Weights of a small mixture-of-experts language model, trained from scratch on English Wikipedia: 4550 steps.
Below are experts of layer 4 (counted from 0) of a mixture-of-experts language model. Rows are named router (the router's row for the expert), up (a neuron's input weights, with its number) and show model dimensions 0-127. Each number is 50 + 12 x the weight over its row's rms, rounded and kept within 0 to 99.
Before each expert's rows: a language model's description of what the expert responds to. This comes from a sample of Wikipedia text that the model never trained on.

# expert 59
It responds to: Function words, clause starts. Function words opening clauses or sentences, e.g. that, which, who, also, both, The, He, and -ly adverb endings.
router:47 48 70 70 55 42 48 36 73 46 59 47 33 30 31 61 36 48 55 39 36 49 50 56 56 60 51 68 38 53 54 62 48 55 71 71 32 51 70 49 52 62 83 47 57 61 38 46 41 54 51 36 49 52 36 37 37 47 70 43 66 57 75 40 65 32 58 59 37 29 38 29 65 57 66 38 44 64 51 49 61 23 58 37 50 57 19 54 40 53 55 46 42 50 41 54 47 46 56 36 62 59 52 50 53 47 61 55 61 44 49 34 59 63 45 68 56 46 38 42 46 38 53 44 30 48 52 20
up3:75 52 59 55 50 27 54 71 43 51 51 56 44 46 44 50 60 44 69 62 29 71 73 41 61 61 60 53 41 62 57 47 41 37 43 45 47 39 67 56 54 42 49 43 77 48 23 67 50 50 46 57 53 52 42 53 55 50 57 52 40 46 56 56 66 40 62 39 90 53 64 49 62 53 60 73 61 62 60 70 55 52 37 72 50 53 60 69 56 62 49 41 41 48 43 56 58 34 34 45 58 36 45 69 54 60 62 59 66 56 37 29 46 47 48 65 27 53 33 59 29 38 35 69 51 49 51 34
up4:69 63 50 41 39 40 46 55 61 58 66 31 54 30 53 57 61 49 70 52 61 52 60 41 28 50 63 42 53 40 56 55 51 75 60 61 50 57 36 53 57 42 75 52 61 57 61 44 43 43 43 27 61 54 51 44 52 67 54 50 35 51 27 61 56 53 40 45 79 21 35 49 70 45 38 38 53 34 59 71 40 15 61 55 58 62 50 43 59 54 45 44 69 55 26 51 37 40 53 55 49 43 45 43 56 74 68 31 35 66 61 43 51 51 42 64 48 47 30 33 34 39 49 53 58 50 42 65
up5:65 66 60 73 47 49 65 66 64 58 58 46 40 65 65 58 49 46 54 47 37 33 48 44 58 65 34 62 48 68 40 53 32 43 42 68 51 38 53 70 67 44 53 55 53 79 50 35 51 53 52 41 65 48 53 51 35 50 37 54 43 51 50 59 44 54 44 76 53 35 46 27 32 51 66 54 30 48 56 72 66 51 61 52 55 46 33 45 32 55 29 42 39 29 45 68 62 66 47 41 76 58 59 48 25 33 59 61 51 57 50 46 69 53 44 30 62 38 55 34 41 44 39 37 39 51 62 26
up6:52 43 61 28 47 65 47 43 54 45 60 34 77 46 54 34 63 62 44 31 73 42 69 41 51 55 54 17 40 31 45 60 23 47 55 40 60 44 50 49 60 44 49 58 73 57 75 73 35 57 59 23 40 52 66 32 55 47 45 57 61 55 65 39 45 30 40 45 56 44 60 56 67 37 42 59 32 47 45 52 36 41 48 58 35 23 52 38 33 56 58 52 48 48 42 48 58 47 42 23 43 56 42 52 52 55 53 51 51 62 44 33 51 72 46 45 53 65 45 64 44 44 57 56 51 55 26 29
up7:74 34 48 32 76 43 49 52 35 62 54 58 58 53 43 39 73 62 63 32 41 51 44 58 54 67 53 47 46 47 33 38 58 69 55 64 39 50 43 36 57 52 72 64 64 43 46 79 55 47 54 77 35 51 46 54 57 52 40 43 25 71 55 57 35 40 36 62 58 50 45 69 32 45 65 58 32 46 57 27 55 41 34 45 54 40 53 48 58 43 58 33 45 55 34 59 32 47 39 44 47 45 43 52 47 50 51 21 51 54 60 62 46 66 43 51 58 67 69 40 69 43 64 71 48 43 32 65
up8:38 52 45 48 51 50 60 58 52 53 22 62 41 44 45 42 45 65 40 55 35 40 59 51 56 45 37 28 61 44 42 51 46 41 44 37 70 52 24 38 48 60 71 68 56 31 53 46 44 58 38 62 50 74 35 71 55 58 53 54 32 39 55 34 52 54 64 60 51 49 31 41 49 52 32 42 33 68 72 64 50 52 53 43 49 34 70 70 67 62 75 59 42 54 67 37 48 62 52 33 61 52 52 66 45 55 53 61 60 39 56 41 44 59 23 76 63 82 46 54 46 45 36 45 55 40 38 63
up9:52 61 29 71 48 40 38 45 33 51 30 39 39 51 61 60 60 48 62 56 44 28 41 38 61 60 48 51 39 56 50 32 58 39 51 49 31 51 59 39 42 52 43 50 54 46 71 43 31 38 67 35 41 33 39 59 55 47 35 54 44 42 53 48 52 33 32 46 53 41 40 36 52 26 60 41 56 53 42 45 57 76 37 56 35 62 56 39 52 71 57 52 46 39 39 44 79 47 41 65 55 32 73 74 51 23 55 46 52 29 47 43 55 44 74 48 43 66 58 34 67 56 58 65 39 50 75 37
up10:39 61 84 40 61 46 37 47 72 77 70 41 48 44 43 51 50 43 44 42 40 57 60 34 32 56 34 43 66 34 36 65 66 40 41 53 35 60 68 51 43 65 44 41 48 61 69 60 56 66 40 55 47 39 43 69 55 61 56 54 69 60 75 52 40 30 68 41 48 39 71 42 55 55 53 38 41 35 51 38 40 43 56 40 45 32 48 40 21 60 56 31 48 41 45 52 28 52 55 45 50 81 47 39 49 47 52 71 48 31 45 56 52 48 59 60 43 52 50 25 49 58 63 54 66 52 49 55
up11:46 37 55 42 44 26 42 42 38 56 43 73 36 64 36 43 60 55 56 39 43 39 57 39 49 55 45 41 46 57 49 50 57 56 59 59 38 48 55 38 51 50 53 70 44 45 42 64 50 44 63 70 59 63 32 63 42 51 44 40 38 54 62 46 44 44 58 38 34 67 48 53 54 45 58 52 54 52 47 69 65 44 24 46 52 40 70 54 53 63 19 40 52 76 55 63 50 58 25 41 42 13 51 59 31 69 34 46 69 45 54 72 63 57 58 65 37 44 33 50 58 62 54 44 30 33 41 21
up12:35 47 62 48 35 41 42 65 52 49 63 54 54 34 49 50 48 69 40 79 48 46 64 44 57 63 59 54 51 32 36 52 26 48 81 89 38 42 35 53 41 38 79 50 43 56 30 40 50 40 45 51 46 45 38 49 61 37 47 43 64 44 41 70 46 72 54 32 52 51 45 29 63 53 52 56 74 53 43 51 50 39 56 51 40 44 42 54 48 58 64 30 57 52 42 49 50 66 48 52 19 42 40 31 56 50 54 44 32 46 57 37 64 57 58 47 52 45 52 32 36 33 27 48 64 42 53 32
up13:75 52 52 58 31 62 52 51 47 46 44 43 29 59 38 67 40 45 66 63 44 54 54 46 38 60 57 56 62 65 56 40 42 27 41 43 27 34 64 50 46 56 48 48 66 63 72 52 41 44 63 40 58 53 47 60 16 58 22 34 32 47 47 61 45 67 34 46 68 39 62 62 50 70 55 56 63 45 33 59 66 31 43 61 38 49 51 49 78 42 52 28 58 39 58 58 35 44 64 72 45 43 59 48 52 30 56 51 40 56 66 52 37 40 58 51 58 41 63 62 54 44 57 38 77 60 58 50
up14:57 56 65 63 38 45 58 35 37 41 53 43 36 61 47 41 34 40 66 47 58 44 41 48 59 73 54 41 47 50 56 60 64 62 47 41 37 21 46 59 55 63 70 63 59 39 23 55 40 59 51 46 65 35 47 61 39 82 61 32 61 63 51 40 63 58 47 60 45 48 22 48 47 35 53 57 52 57 63 73 67 44 60 60 64 46 50 18 45 65 60 53 41 32 49 33 28 64 43 68 33 52 39 34 39 59 45 39 42 68 43 38 75 41 34 56 54 47 55 46 64 38 57 46 55 51 45 44
up15:54 49 47 44 54 57 56 56 52 56 50 54 33 49 43 55 34 33 52 30 31 49 57 46 51 69 54 60 32 36 48 58 28 45 36 61 68 42 55 44 49 56 60 52 54 31 44 55 43 69 57 55 54 53 34 59 27 73 66 40 45 66 54 30 40 54 60 58 31 75 42 45 25 70 31 53 61 49 67 43 45 28 43 45 44 70 43 58 39 47 54 55 56 34 41 59 53 51 36 86 32 48 46 63 41 37 40 52 43 36 60 37 53 69 42 47 68 33 62 59 62 68 53 56 47 41 44 21
up16:45 54 83 63 54 61 29 45 43 33 61 46 51 39 62 64 43 42 25 52 33 29 22 46 63 57 47 55 47 34 50 69 49 42 63 29 42 36 61 58 31 46 60 44 51 43 46 57 54 46 65 24 54 60 44 78 78 57 54 62 40 46 49 22 28 34 57 40 41 45 80 48 54 52 66 62 44 60 52 47 55 42 43 44 41 47 57 54 42 47 49 47 30 32 50 60 53 34 64 46 43 48 56 45 38 37 62 47 67 67 53 40 57 50 61 47 28 52 69 52 62 43 59 50 52 35 61 55
up17:43 63 47 53 24 65 34 49 73 38 58 60 54 47 40 55 57 69 42 60 48 50 65 35 52 53 65 40 44 56 39 46 53 36 57 47 64 71 51 32 35 47 56 53 46 63 61 45 56 50 45 64 42 71 57 54 35 51 34 69 62 12 65 53 32 28 39 41 56 43 52 36 54 43 72 50 44 45 35 68 42 28 50 55 51 33 38 57 44 44 37 58 42 30 31 62 44 46 68 54 60 57 68 62 66 62 32 58 40 62 52 17 37 38 51 59 49 59 53 57 39 44 42 61 57 40 54 42
up18:40 42 60 61 49 42 50 51 17 34 60 59 41 50 56 38 41 58 39 53 42 46 75 64 65 37 63 48 56 57 67 47 72 75 21 60 25 58 56 42 57 51 42 40 48 52 42 40 59 53 57 49 70 38 51 52 35 42 34 74 44 47 41 60 38 55 67 55 49 51 45 36 52 67 22 49 33 58 33 49 66 68 44 40 38 40 65 58 53 57 51 54 54 48 67 36 51 58 31 36 77 54 57 34 45 35 42 52 51 47 57 76 41 56 47 46 56 40 52 77 41 45 59 48 35 58 46 65
up19:49 42 42 56 39 44 43 49 52 54 44 68 62 43 63 58 54 66 65 49 50 45 50 58 49 30 45 47 22 65 42 52 34 67 45 50 38 59 54 23 29 78 44 23 50 61 35 62 42 48 46 41 32 39 59 72 54 50 52 64 36 66 54 57 38 51 73 57 42 67 34 58 49 61 61 37 49 54 55 52 24 54 35 51 52 55 49 53 40 37 55 80 46 52 30 41 46 41 76 51 70 37 61 28 42 43 69 65 52 49 65 45 29 58 55 41 35 47 39 75 50 57 47 62 43 51 50 59
up20:42 66 57 52 69 65 50 63 44 70 54 43 56 72 67 44 60 60 50 35 44 68 44 60 61 65 64 46 60 57 59 55 33 46 54 27 46 47 64 46 50 55 70 60 43 51 47 46 54 39 58 49 20 69 49 50 40 58 59 37 53 45 39 34 43 29 25 36 52 52 51 52 61 17 63 43 61 39 48 44 62 65 33 69 58 43 50 51 22 46 42 40 62 42 54 56 38 70 54 40 58 44 78 41 55 64 42 74 59 35 40 47 67 44 59 69 51 52 41 58 57 51 53 42 32 61 61 30
up21:65 75 60 62 57 54 51 42 38 52 48 39 61 64 66 30 46 46 58 37 42 33 66 50 57 49 54 70 28 51 44 58 38 52 39 45 59 29 53 43 47 58 65 54 65 59 57 62 45 58 53 45 42 45 38 39 61 56 53 60 47 36 70 50 83 43 63 57 45 48 53 46 47 48 55 46 54 36 40 50 77 55 52 75 42 54 48 44 50 54 56 35 56 54 19 69 63 35 47 15 52 64 37 70 58 60 63 48 13 63 61 56 63 48 53 45 67 58 62 45 49 43 55 41 52 29 61 43
up22:66 36 65 53 53 53 61 49 64 61 28 53 53 27 41 58 65 37 68 78 40 53 34 50 33 49 55 60 52 46 64 50 31 48 52 75 66 51 69 33 38 50 51 52 51 46 51 53 59 43 59 59 31 67 50 58 57 59 27 34 51 62 69 55 76 50 67 48 51 16 68 65 70 44 48 56 42 42 41 50 47 76 48 45 69 61 40 51 37 47 36 52 53 52 52 64 51 44 50 41 57 43 30 52 54 58 65 73 48 49 46 67 60 50 45 50 25 37 37 29 34 47 44 50 43 43 51 39
up23:86 51 64 47 57 45 53 62 43 17 68 37 60 67 54 43 60 40 53 39 56 43 43 51 46 71 56 31 62 52 60 33 60 38 40 48 36 59 48 44 52 45 50 37 40 62 52 52 71 60 50 35 49 68 41 50 42 39 71 60 63 64 53 53 63 50 56 62 41 52 52 52 64 64 48 75 47 45 38 48 38 49 33 62 60 65 45 42 44 55 56 61 78 40 53 64 50 48 70 50 40 25 42 60 52 41 52 36 43 18 54 55 43 45 70 70 39 48 40 33 39 29 34 54 67 63 54 45
up24:60 51 53 58 40 61 46 43 42 43 67 22 79 80 42 43 25 47 46 34 42 64 55 41 29 53 37 60 42 49 44 57 39 47 59 53 53 66 47 43 55 45 67 48 49 61 35 38 48 56 43 70 51 60 49 34 49 49 57 45 60 67 53 55 56 40 46 40 55 70 47 43 27 51 46 35 45 45 58 49 63 64 51 49 58 58 33 25 40 69 43 42 51 52 65 59 44 43 71 37 58 58 55 09 34 72 53 64 42 58 33 41 53 72 73 43 40 57 38 42 30 49 66 54 50 41 48 53
up25:40 71 35 68 47 60 33 47 62 62 46 50 58 40 39 31 63 40 62 59 35 49 49 36 72 44 61 37 45 49 47 87 49 35 80 37 47 51 54 37 56 41 64 32 36 55 47 52 62 56 61 76 54 39 39 44 61 45 59 60 55 53 41 61 50 46 30 41 51 59 66 53 45 42 67 44 32 62 39 52 49 51 50 38 51 51 44 68 44 61 51 31 52 31 54 70 69 34 50 47 34 47 41 56 76 60 30 47 43 57 54 53 41 46 54 91 44 45 43 45 57 46 57 62 37 37 66 53
up26:64 55 61 54 62 55 54 51 50 51 58 57 62 53 61 47 56 55 59 33 38 26 28 14 55 51 37 41 53 61 57 56 29 34 70 54 47 61 47 77 43 63 42 49 39 59 46 41 45 38 50 59 40 52 39 53 60 60 52 65 54 72 56 48 70 48 54 42 53 62 44 69 47 26 43 48 49 60 46 45 34 51 41 31 38 44 36 69 76 49 48 50 38 44 58 56 37 40 37 76 65 40 45 43 62 58 69 58 59 41 75 36 39 54 49 38 60 62 44 52 30 61 79 47 29 47 56 66
up27:75 33 42 58 66 40 59 77 65 41 43 48 68 67 44 34 36 71 48 54 69 32 34 59 66 40 29 34 42 57 62 56 40 42 16 53 52 39 47 50 33 41 64 50 58 55 45 56 68 61 61 51 35 42 54 37 62 41 38 75 37 37 77 48 70 62 75 48 45 54 43 52 49 47 53 39 57 56 55 56 68 43 57 50 46 50 43 38 47 50 53 36 57 39 44 34 37 58 43 50 32 47 43 38 54 44 46 81 41 56 37 48 65 60 39 41 37 55 56 56 41 46 38 68 62 41 40 53
up28:23 47 79 35 68 65 68 41 76 53 63 47 54 64 45 29 65 64 44 55 59 46 39 60 60 40 29 52 43 49 51 48 41 51 51 57 50 47 72 43 61 87 64 47 61 55 70 46 42 71 47 51 57 43 23 40 32 57 35 49 52 47 79 51 43 45 53 33 49 50 52 36 58 35 40 46 36 47 37 40 43 57 51 40 26 56 34 60 43 52 44 60 65 56 58 46 70 56 43 38 42 41 47 37 33 40 61 53 38 53 58 53 46 62 41 66 63 50 65 56 53 25 63 54 38 55 53 53
up29:50 53 75 49 43 54 43 63 62 52 37 26 66 53 49 68 43 41 50 79 42 40 44 32 77 38 56 52 53 47 39 48 43 28 60 56 30 61 40 63 47 79 45 49 62 69 48 59 49 46 51 58 66 33 37 48 42 36 41 50 44 69 55 50 66 47 70 37 61 38 59 44 44 50 38 46 48 35 41 59 50 21 61 58 59 49 47 50 52 53 45 47 41 52 43 60 72 71 43 51 34 64 65 67 50 27 61 50 57 50 58 61 59 57 33 53 31 67 58 43 33 46 21 42 44 43 67 61
up30:27 53 50 58 52 25 27 36 52 59 40 56 58 26 62 63 51 36 49 49 40 50 52 52 47 56 24 46 33 54 50 55 36 30 61 63 43 23 54 55 61 49 65 30 53 60 66 36 49 62 68 63 51 62 35 34 39 54 60 45 31 63 75 43 45 46 41 53 50 50 52 44 56 54 50 47 44 65 43 35 37 41 50 51 42 43 57 30 41 50 46 47 38 47 48 33 34 56 66 71 68 53 46 67 53 59 56 50 29 62 82 58 44 58 38 67 54 51 48 68 44 33 46 51 27 25 35 37
up31:56 46 47 67 55 62 46 62 45 51 54 39 54 52 56 57 55 40 56 36 46 52 41 68 41 39 58 50 46 32 72 52 45 84 51 69 61 46 41 57 60 43 65 58 13 38 56 56 47 45 65 62 65 39 50 75 30 73 45 57 65 53 51 36 40 49 61 44 46 33 68 39 69 60 52 65 56 34 45 40 63 61 36 26 59 48 56 52 38 64 29 49 41 60 43 73 50 56 61 39 35 67 55 55 50 42 74 50 45 64 27 34 46 56 51 62 52 44 51 46 54 59 65 62 58 55 71 29
up32:59 27 24 64 47 44 57 40 63 29 59 38 76 51 30 54 65 48 62 47 66 72 48 30 46 49 41 69 57 59 52 58 47 55 23 44 61 36 66 36 45 53 55 70 36 58 47 33 51 44 62 45 53 64 45 35 57 54 42 52 30 37 44 28 55 61 64 40 26 43 43 39 50 46 38 80 64 46 46 62 73 25 45 37 73 60 48 61 42 51 34 40 48 49 53 45 41 62 45 50 58 50 70 64 53 52 50 52 50 46 38 57 48 46 66 36 63 43 33 51 46 57 64 49 59 68 57 37
up33:38 56 60 60 65 60 58 56 49 36 37 60 33 66 50 44 62 61 41 37 49 51 52 57 68 61 54 41 44 62 71 36 39 64 46 51 72 45 46 64 65 34 64 26 43 54 59 47 60 35 71 46 60 60 22 54 47 37 63 36 69 38 38 46 58 56 43 44 32 33 54 41 27 67 44 66 65 52 63 50 36 32 51 54 29 65 57 54 56 70 44 49 55 46 47 54 37 47 49 54 61 50 65 67 34 32 47 39 80 53 23 46 30 41 37 50 39 67 52 54 57 50 47 37 35 33 48 44
up34:70 29 52 46 19 37 74 61 41 59 64 50 33 50 53 44 40 70 56 42 63 52 43 50 63 48 70 44 63 44 62 44 32 54 38 47 47 49 59 45 63 54 61 48 46 59 63 65 37 50 17 35 55 59 44 50 47 21 45 62 56 44 49 44 49 35 52 43 46 57 35 57 51 65 53 67 41 53 52 63 42 56 37 49 55 69 45 72 48 52 69 54 33 19 69 72 53 60 51 60 37 73 36 45 65 50 66 53 26 55 62 68 48 54 37 50 58 41 53 70 64 51 50 52 47 46 30 55
up35:63 25 55 45 53 46 39 40 47 52 59 62 47 38 27 66 72 43 41 44 61 51 38 43 64 25 45 68 41 68 58 22 40 47 67 65 50 43 63 25 43 35 57 55 55 50 60 47 67 74 55 40 57 26 60 52 50 53 42 36 47 57 57 54 90 48 61 50 39 35 58 51 53 53 47 49 57 46 49 67 56 45 43 58 59 50 47 26 38 35 66 49 46 63 37 66 70 44 37 48 51 58 37 46 38 23 72 51 49 48 52 53 64 34 45 57 45 52 50 21 47 66 44 41 42 49 48 57
up36:35 52 30 36 64 48 55 44 25 63 59 76 57 43 37 44 33 43 44 47 46 37 68 58 63 58 46 57 38 50 37 54 62 58 46 58 64 38 51 42 59 69 34 50 58 65 67 47 48 42 47 55 51 59 30 52 57 68 47 45 48 55 32 26 24 45 44 74 50 57 59 56 52 27 57 37 77 49 50 73 65 45 53 27 63 40 59 40 33 54 46 31 40 47 45 43 58 49 53 40 52 48 45 24 63 67 52 33 42 63 67 49 37 81 46 45 49 29 46 38 52 39 54 52 52 35 48 57
up37:43 44 54 50 38 36 62 46 42 53 44 38 41 37 39 43 56 38 37 46 58 62 47 43 48 62 66 34 64 45 28 55 39 60 76 47 59 52 37 35 65 17 41 27 26 50 65 70 35 51 58 38 49 53 42 59 38 60 54 57 45 40 50 39 31 25 46 37 32 69 44 58 44 49 43 53 51 50 50 36 26 62 57 45 33 53 47 23 51 49 56 42 37 38 60 57 44 67 45 52 41 59 39 68 57 37 45 59 47 47 41 63 49 53 48 53 51 56 56 83 48 46 51 41 47 32 45 11
up38:41 40 52 36 74 72 62 50 57 26 49 45 36 28 47 45 61 74 57 78 34 53 49 41 44 55 48 42 59 51 73 63 54 52 30 48 38 55 42 45 59 45 51 59 48 60 69 28 63 64 54 65 65 45 60 42 52 36 46 43 86 65 52 52 43 57 53 47 58 73 62 49 65 39 54 40 44 47 54 43 51 35 43 49 37 80 29 31 35 52 38 41 54 24 49 64 54 48 44 62 64 52 45 58 59 58 37 63 56 41 45 66 70 65 52 56 43 42 34 62 41 49 63 41 48 39 42 53
up39:35 43 69 59 67 32 50 48 60 54 44 57 48 41 30 59 53 24 58 72 34 27 57 54 52 44 53 53 40 54 45 67 56 57 50 49 54 47 40 57 54 57 53 33 61 40 13 50 66 38 51 56 52 41 68 42 31 75 63 68 46 53 65 33 57 27 44 52 34 57 36 31 37 40 56 45 48 41 48 51 36 54 38 53 50 57 51 28 42 30 72 55 54 46 64 25 49 24 54 41 46 51 46 55 33 53 62 45 43 37 46 47 76 62 50 51 49 66 43 45 66 38 69 39 55 33 44 58
up40:47 44 61 41 28 40 49 58 40 53 56 54 77 40 58 49 29 33 45 55 46 44 61 47 39 65 50 55 65 52 47 58 46 65 43 54 36 42 53 31 53 46 34 55 70 54 30 32 37 42 25 55 44 34 50 64 64 79 52 25 63 21 55 63 44 33 50 53 46 51 33 47 37 53 30 70 69 32 68 43 53 53 47 51 21 47 44 52 27 62 60 30 57 43 54 59 53 57 62 40 78 51 63 63 38 41 44 59 42 33 52 52 49 64 48 56 60 49 34 43 58 48 63 39 62 51 49 52
up41:39 57 41 57 52 73 41 42 52 54 78 59 53 43 47 40 53 42 54 34 40 48 42 69 50 55 57 63 36 42 21 50 60 61 70 58 59 39 42 41 43 25 51 40 39 62 56 27 07 58 57 65 40 54 76 51 36 34 65 60 61 61 46 44 52 23 34 36 53 47 34 22 62 43 42 45 41 49 48 58 45 62 47 33 59 49 52 57 35 52 44 64 65 46 30 47 49 47 60 47 56 49 46 51 38 48 57 28 48 55 29 51 57 60 47 67 57 55 31 54 68 48 52 62 37 34 40 51
up42:42 47 57 50 45 40 61 24 68 59 61 55 62 45 32 66 62 68 63 60 39 41 55 24 61 57 50 50 49 63 54 50 17 72 69 52 60 30 41 43 53 75 52 71 37 48 54 63 34 49 41 38 44 35 44 75 61 44 56 24 62 44 71 51 49 52 63 63 43 63 47 50 82 62 57 47 55 54 46 40 44 54 38 55 43 48 34 74 53 33 43 61 50 34 60 57 37 64 43 49 43 37 47 47 40 47 56 55 56 32 68 46 63 54 52 45 50 51 35 45 58 51 26 41 36 44 64 57
up43:55 43 62 52 43 66 44 50 42 72 64 53 47 49 60 47 34 68 62 35 64 40 50 41 56 39 40 53 54 64 28 39 62 59 68 75 34 48 40 50 47 63 42 57 55 76 47 42 54 66 31 42 55 70 41 58 48 66 60 49 21 63 48 22 50 56 59 62 34 48 48 46 54 66 64 51 47 59 49 48 65 33 64 53 57 59 51 60 59 64 43 24 44 54 40 69 65 44 38 42 64 47 34 30 67 40 40 44 57 58 61 17 52 57 53 51 55 45 52 30 22 40 48 68 54 45 47 47
up44:52 62 63 52 28 31 59 73 55 62 49 61 45 42 48 59 64 50 49 46 52 55 34 44 65 61 42 33 32 37 42 43 60 55 58 40 61 48 78 51 49 35 50 46 42 50 51 49 68 57 61 53 56 67 45 64 73 57 52 26 48 74 54 62 47 62 59 47 34 46 63 53 83 61 56 28 41 54 45 35 41 56 26 59 68 44 55 56 63 23 47 51 27 44 14 25 36 61 46 56 47 44 58 67 46 39 48 55 48 54 55 36 69 56 52 56 50 66 65 48 38 42 51 50 57 56 36 43
up45:38 44 53 60 36 55 57 55 54 76 49 47 40 64 61 68 31 51 45 66 66 43 72 66 60 76 43 51 62 58 68 81 34 61 57 33 52 50 74 56 58 41 46 43 27 40 53 50 32 55 36 68 41 50 58 62 43 57 47 69 69 38 39 58 27 46 52 46 39 26 54 51 36 66 31 49 56 37 61 44 41 45 30 59 59 47 44 52 47 67 66 44 48 32 66 73 38 56 32 47 38 53 60 52 51 69 46 46 61 62 56 43 54 33 58 41 37 44 58 50 45 41 45 52 26 55 52 57
up46:35 80 48 52 55 42 61 41 51 47 54 43 41 41 33 33 49 52 21 63 54 49 51 54 57 62 46 34 38 61 57 50 54 49 52 56 42 57 50 36 50 76 54 75 55 61 62 66 47 81 42 36 38 27 58 49 54 55 46 54 68 54 39 66 73 51 28 41 47 50 58 31 56 45 38 58 47 43 34 48 77 55 64 65 41 24 61 24 58 50 44 54 48 32 47 52 57 63 36 53 63 78 32 43 58 48 34 70 51 44 42 35 49 42 60 75 42 57 58 51 51 39 39 51 55 51 54 41
up47:41 64 43 56 41 45 53 27 43 55 57 45 48 51 34 44 49 85 59 28 55 64 50 59 40 66 45 29 52 61 62 50 53 69 63 42 51 41 44 49 63 75 51 66 35 62 37 72 41 81 61 39 49 36 41 46 31 54 63 47 59 53 42 51 33 57 61 40 31 48 38 46 45 49 74 53 65 50 45 44 47 57 52 45 73 57 57 55 42 43 35 30 44 63 55 39 71 51 53 47 53 47 61 44 68 45 62 27 53 23 54 77 48 55 37 46 70 62 57 38 43 59 58 54 26 44 46 53
up48:35 48 51 59 62 38 37 39 59 42 55 45 66 66 28 39 62 58 53 31 34 60 52 43 48 63 59 35 46 38 54 65 42 34 75 37 54 48 52 39 42 57 59 55 29 43 27 63 27 45 64 33 48 66 46 44 63 59 22 72 44 57 43 50 45 54 41 42 42 53 38 50 60 48 62 69 60 45 60 42 61 45 46 74 47 47 67 51 42 53 66 44 48 44 53 59 49 36 77 35 58 27 37 39 73 60 29 33 70 43 54 35 50 38 61 58 36 52 46 65 49 41 53 59 58 35 27 43
up49:57 33 44 66 60 52 36 51 53 56 55 59 33 31 45 60 50 34 49 56 66 18 46 43 65 40 59 40 49 45 52 85 63 60 77 53 31 62 50 43 65 36 46 62 58 24 52 68 70 40 64 43 32 62 40 44 30 34 64 49 62 48 47 35 60 39 67 48 49 32 35 28 65 31 39 64 62 52 56 51 43 47 72 59 39 41 51 53 59 59 43 59 52 61 38 59 38 57 61 47 48 57 54 42 61 46 36 38 50 27 61 25 40 41 52 62 48 58 52 59 43 56 55 57 33 35 56 45
up50:47 62 73 50 40 48 52 55 56 33 59 70 56 17 50 54 65 50 34 54 34 56 57 65 60 73 59 53 47 48 59 60 51 58 62 37 53 43 72 41 58 29 61 30 63 49 30 63 32 63 23 62 36 38 49 43 56 43 58 63 46 53 37 43 60 62 46 62 57 39 46 72 45 53 67 24 52 38 56 48 34 45 44 42 62 28 36 43 34 69 46 48 47 54 59 64 41 48 34 51 57 46 49 48 47 52 52 47 56 51 62 47 19 62 72 43 62 43 35 32 49 56 66 76 54 42 51 42
up51:40 66 42 54 64 58 37 31 54 49 59 24 35 45 46 49 50 41 55 56 33 34 52 57 52 49 67 61 27 48 42 43 62 65 68 33 37 45 37 33 65 64 45 63 62 30 62 49 46 37 49 69 40 65 48 32 45 63 65 55 54 47 46 61 53 48 20 28 43 41 57 50 39 66 55 53 60 46 43 51 53 44 29 30 34 67 18 44 45 58 57 19 46 32 52 48 34 45 45 45 57 53 55 46 56 35 51 43 69 54 51 49 53 82 40 44 41 42 47 35 60 58 49 40 68 64 49 39
up52:57 73 46 79 54 69 61 54 46 55 28 52 25 73 47 47 36 53 46 50 27 51 42 43 42 51 48 62 69 73 71 53 55 61 46 42 31 48 64 52 36 55 47 62 43 48 57 35 57 55 46 57 53 42 51 59 39 23 44 32 19 46 39 45 51 07 72 48 51 39 52 49 45 36 47 26 44 60 42 49 58 44 63 58 27 32 55 45 59 52 51 22 52 43 64 57 55 51 49 50 68 40 58 34 55 65 45 45 40 46 48 45 48 56 42 60 71 40 45 41 40 38 51 56 53 52 53 64
up53:33 49 47 46 34 42 41 42 46 56 56 40 46 44 49 37 64 42 37 76 35 47 34 55 60 34 51 49 68 81 60 49 56 45 45 36 44 51 65 51 41 41 41 35 60 59 48 47 56 55 45 49 49 41 47 56 56 48 53 42 67 64 67 65 43 43 51 42 43 38 59 46 66 44 53 51 73 58 33 54 53 68 51 52 60 44 45 42 31 57 22 19 49 41 54 72 59 56 75 26 65 67 53 50 53 51 54 82 54 61 44 34 39 53 47 43 45 34 57 50 64 74 56 31 36 68 79 56
up54:79 55 45 33 46 41 57 37 42 49 59 40 81 36 44 60 47 58 67 38 50 53 55 73 51 53 38 68 43 67 48 84 38 52 50 49 61 42 46 36 55 31 57 49 49 56 40 59 41 80 36 61 55 51 53 69 31 56 54 69 50 36 42 24 64 52 56 57 35 42 48 55 31 79 47 49 61 48 44 63 48 45 27 40 57 46 60 50 31 50 69 56 30 50 50 53 34 36 61 40 47 57 52 50 32 45 69 47 46 49 41 39 72 58 55 49 43 46 37 62 64 54 29 37 39 62 52 46
up55:46 46 28 47 64 65 47 39 63 54 65 51 45 27 41 42 59 46 68 47 59 53 61 40 50 73 69 53 53 23 47 53 48 45 55 44 37 47 57 47 63 42 40 51 77 54 35 54 49 58 54 53 69 47 62 43 66 47 45 41 50 46 46 55 35 44 37 43 44 31 33 62 51 47 54 70 52 41 53 76 50 50 54 72 57 39 37 33 63 61 45 43 51 51 46 52 66 71 30 70 64 74 40 61 43 54 66 24 50 52 54 51 27 54 57 38 47 57 48 33 42 35 85 49 48 37 37 27
up56:43 71 36 55 38 73 30 45 59 51 56 77 45 59 57 39 41 51 48 42 64 32 55 55 61 68 78 33 62 47 49 40 74 81 46 45 52 77 41 53 54 49 64 36 44 61 52 44 52 51 43 68 51 41 44 42 83 49 37 34 44 38 50 44 30 36 29 45 66 44 55 45 47 38 55 72 39 40 34 53 52 18 42 50 37 64 51 38 49 37 61 56 62 49 45 53 50 32 53 44 62 28 49 46 46 50 39 24 46 47 60 41 55 54 35 52 62 46 52 44 59 50 54 40 39 67 57 55
up57:44 40 52 82 40 44 67 36 26 45 50 45 46 60 45 34 48 35 41 43 70 55 67 37 68 47 50 46 30 52 61 51 45 54 57 49 54 50 57 77 41 39 47 34 42 51 49 35 58 57 27 28 55 65 53 53 58 41 65 51 56 48 31 48 56 30 56 52 42 40 50 33 60 61 59 44 31 52 58 62 63 34 32 48 62 56 54 46 46 21 58 53 53 67 53 42 65 69 61 39 61 39 59 44 64 55 53 40 52 48 23 45 53 64 46 59 27 57 51 63 62 43 57 48 32 32 69 18